{"num_hidden_layers": 14, "hidden_size": 384, "n_experts": 16, "experts_per_token": 1, "d_expert": 480, "d_shared_expert": 0, "hidden_act": "swiglu", "moe_layers": [0, 1, 2, 3, 4, 5, 6, 7, 8, 9, 10, 11, 12, 13], "router_score": "softmax", "normalize_top_k": false, "routed_scale": 4.0, "balance_loss": 0.00496, "balance_bias": false, "init_std_router": 0.00762, "lr_router": 0.00171, "num_attention_heads": 6, "num_key_value_heads": 3, "head_dim": 64, "vocab_size": 39045, "norm": "rmsnorm", "norm_place": "pre", "norm_eps": 1e-06, "positions": "rope", "rope_theta": 10000.0, "rope_fraction": 1.0, "qk_norm": true, "attn_scale": 0.125, "tie_word_embeddings": false, "parallel_block": false, "init": "uniform", "init_std_qkv": 0.0255, "init_std_o": 0.0, "init_std_up": 0.0255, "init_std_down": 0.0, "optimizer": "soap_variant", "learning_rate": 0.00323, "beta1": 0.95, "beta2": 0.99, "weight_decay": 0.11, "lr_head": 0.00515, "warmup_steps": 106, "schedule": "cos", "final_lr_fraction": 0.1, "batch_tokens": 131072, "max_seq_len": 1024, "doc_mask": true, "train_tokens": 1226000000, "max_steps": 9354, "dataset": "wikipedia_en"}
Below are experts of layer 5 (counted from 0) of a mixture-of-experts language model. Rows are named router (the router's row for the expert), gate (a neuron's input weights, with its number), up (a neuron's input weights, with its number) and show model dimensions 256-383. Each number is 50 + 10 x the weight over its row's rms, rounded and kept within 0 to 99.
Before each expert's rows: a language model's description of what the expert responds to; "gets" lists some tokens that make up at least twice as much of what it gets as of all text. This comes from a sample of Wikipedia text that the model never trained on. Tokens count by the router's weight.

# expert 12
What it handles: Relative and subordinating words starting clauses, such as which, that, who, when, until, and subject pronouns after commas.
gets: "that ", "which ", "who ", "when ", "where ", "he "
router:45 38 49 38 48 25 43 51 38 58 56 57 56 37 47 62 36 44 70 41 37 43 57 68 53 67 42 44 49 45 52 39 50 60 53 39 44 36 52 49 54 50 58 43 53 43 67 38 59 61 65 37 60 55 71 50 57 56 41 49 40 65 61 48 30 36 42 59 44 53 36 64 48 40 45 50 41 41 42 45 50 45 63 60 46 48 40 61 57 64 60 53 59 52 43 44 63 48 60 54 50 42 54 45 41 55 61 52 50 59 48 47 49 49 53 39 36 53 59 43 68 49 50 56 36 27 55 46
gate0:40 51 57 39 70 48 39 58 50 52 53 47 53 31 49 67 47 45 46 64 52 64 52 45 40 55 51 46 55 57 65 54 49 51 52 61 65 55 30 40 57 45 49 33 36 50 48 57 44 60 53 38 30 49 51 32 43 43 49 66 34 59 42 62 70 36 68 54 59 46 41 65 44 59 56 42 48 53 38 47 55 37 49 45 63 49 65 43 42 50 37 61 58 56 56 34 64 54 53 62 59 36 43 49 49 68 46 44 54 58 40 44 40 44 60 61 53 59 50 55 40 43 55 56 50 46 45 60
up0:44 49 62 44 37 41 49 47 59 37 22 49 69 42 50 53 56 43 41 35 48 67 48 55 37 43 45 52 45 50 34 57 51 45 45 56 46 53 35 40 40 54 60 36 44 41 33 56 62 45 44 39 44 54 65 43 40 39 51 68 29 45 47 57 50 49 67 48 64 52 39 55 63 41 56 71 61 45 47 51 58 66 67 50 66 54 59 43 62 70 39 58 46 49 67 40 46 30 67 43 45 47 69 52 47 50 64 36 49 38 44 44 63 59 59 43 57 56 32 53 53 40 46 43 58 47 35 58

# expert 10
What it handles: Sentence-ending periods before a new sentence, opening parentheses, closing quote-periods, and line breaks or pipes ending table fields.
gets: ". ", "(", ".", "\n", "\"", "). "
router:62 37 48 38 45 53 54 39 43 45 57 52 29 44 59 62 56 26 59 51 41 43 54 58 63 51 72 64 55 55 55 57 43 61 43 63 59 35 46 37 55 60 48 45 45 47 76 72 37 62 53 36 44 45 35 60 49 47 57 53 46 70 52 64 33 47 46 53 28 61 48 55 50 57 52 47 57 50 52 56 54 46 62 53 40 56 61 65 75 43 38 50 51 43 72 62 39 42 43 51 50 52 32 64 44 52 58 52 64 33 46 60 41 48 63 47 55 55 43 45 55 43 41 76 45 58 35 44
gate0:52 59 59 51 65 50 63 43 56 55 49 42 44 64 74 48 74 37 51 50 59 40 42 52 54 55 51 59 56 41 38 54 60 52 39 58 62 43 60 63 54 67 41 46 42 47 50 52 50 44 52 50 31 46 51 41 52 24 51 63 49 35 53 51 45 37 49 54 28 45 47 48 41 65 57 42 53 44 42 44 59 55 54 43 64 50 47 57 45 21 33 39 52 28 47 52 34 59 45 45 34 42 53 61 53 41 51 65 50 70 46 65 61 54 41 53 44 36 47 48 63 43 59 40 46 58 51 48
up0:29 45 52 52 53 32 49 62 54 48 37 58 40 48 40 40 77 69 48 56 49 55 51 48 46 46 57 36 34 53 66 60 49 61 49 38 33 56 51 43 47 55 64 61 54 57 48 49 47 56 51 50 53 59 57 57 54 41 65 60 51 72 52 21 60 62 53 49 47 47 70 53 51 51 46 50 49 61 53 51 54 49 51 50 34 47 50 48 30 54 52 69 40 62 42 39 49 35 40 74 87 56 47 40 35 35 54 49 49 48 63 38 39 63 50 38 68 47 71 64 49 59 52 48 62 37 51 49

# expert 7
What it handles: Articles and quantity words that start a noun phrase after a verb or preposition, such as a, the, an, two, several, his.
gets: "a ", "the ", "an ", "A ", "The ", "one "
router:64 52 59 48 48 39 63 75 58 50 63 57 36 39 44 67 54 60 54 50 49 57 61 38 46 42 44 36 41 55 36 55 46 44 44 40 48 61 58 43 37 47 67 63 41 44 62 35 65 43 64 54 53 51 41 56 51 57 30 31 55 61 43 51 67 62 58 34 60 45 73 47 56 49 49 45 50 34 59 52 35 46 63 53 68 35 44 36 80 36 63 51 25 34 39 46 63 56 61 39 42 35 41 55 51 46 31 48 38 46 48 56 72 41 54 40 57 64 54 36 48 47 38 30 42 31 53 44
gate0:56 56 49 38 57 65 50 43 56 67 55 39 61 51 39 40 50 49 52 45 44 48 45 45 43 62 46 58 53 63 55 74 53 58 72 45 52 59 53 51 47 51 50 69 33 71 57 42 46 54 30 55 56 49 62 35 41 59 49 29 61 61 41 61 34 54 47 49 48 60 39 42 63 56 51 42 42 51 59 40 40 27 55 47 46 42 50 62 44 52 43 54 72 42 67 41 38 48 46 61 35 34 50 66 59 53 49 59 43 52 52 55 50 57 43 52 53 53 62 48 32 53 57 58 36 60 33 44
up0:59 57 38 36 52 43 57 37 41 45 55 36 56 47 46 48 61 62 42 42 55 61 34 46 24 65 60 49 59 54 46 64 47 28 64 49 51 47 60 57 44 50 34 70 34 54 69 42 27 65 51 51 65 62 75 45 53 51 61 19 61 60 47 69 41 49 56 58 46 65 54 42 71 38 50 37 49 61 51 48 35 34 48 36 46 32 39 66 60 45 50 62 54 45 50 35 41 37 42 54 36 34 52 62 53 45 47 51 33 57 47 50 33 59 60 47 50 49 69 46 34 67 51 54 46 48 23 53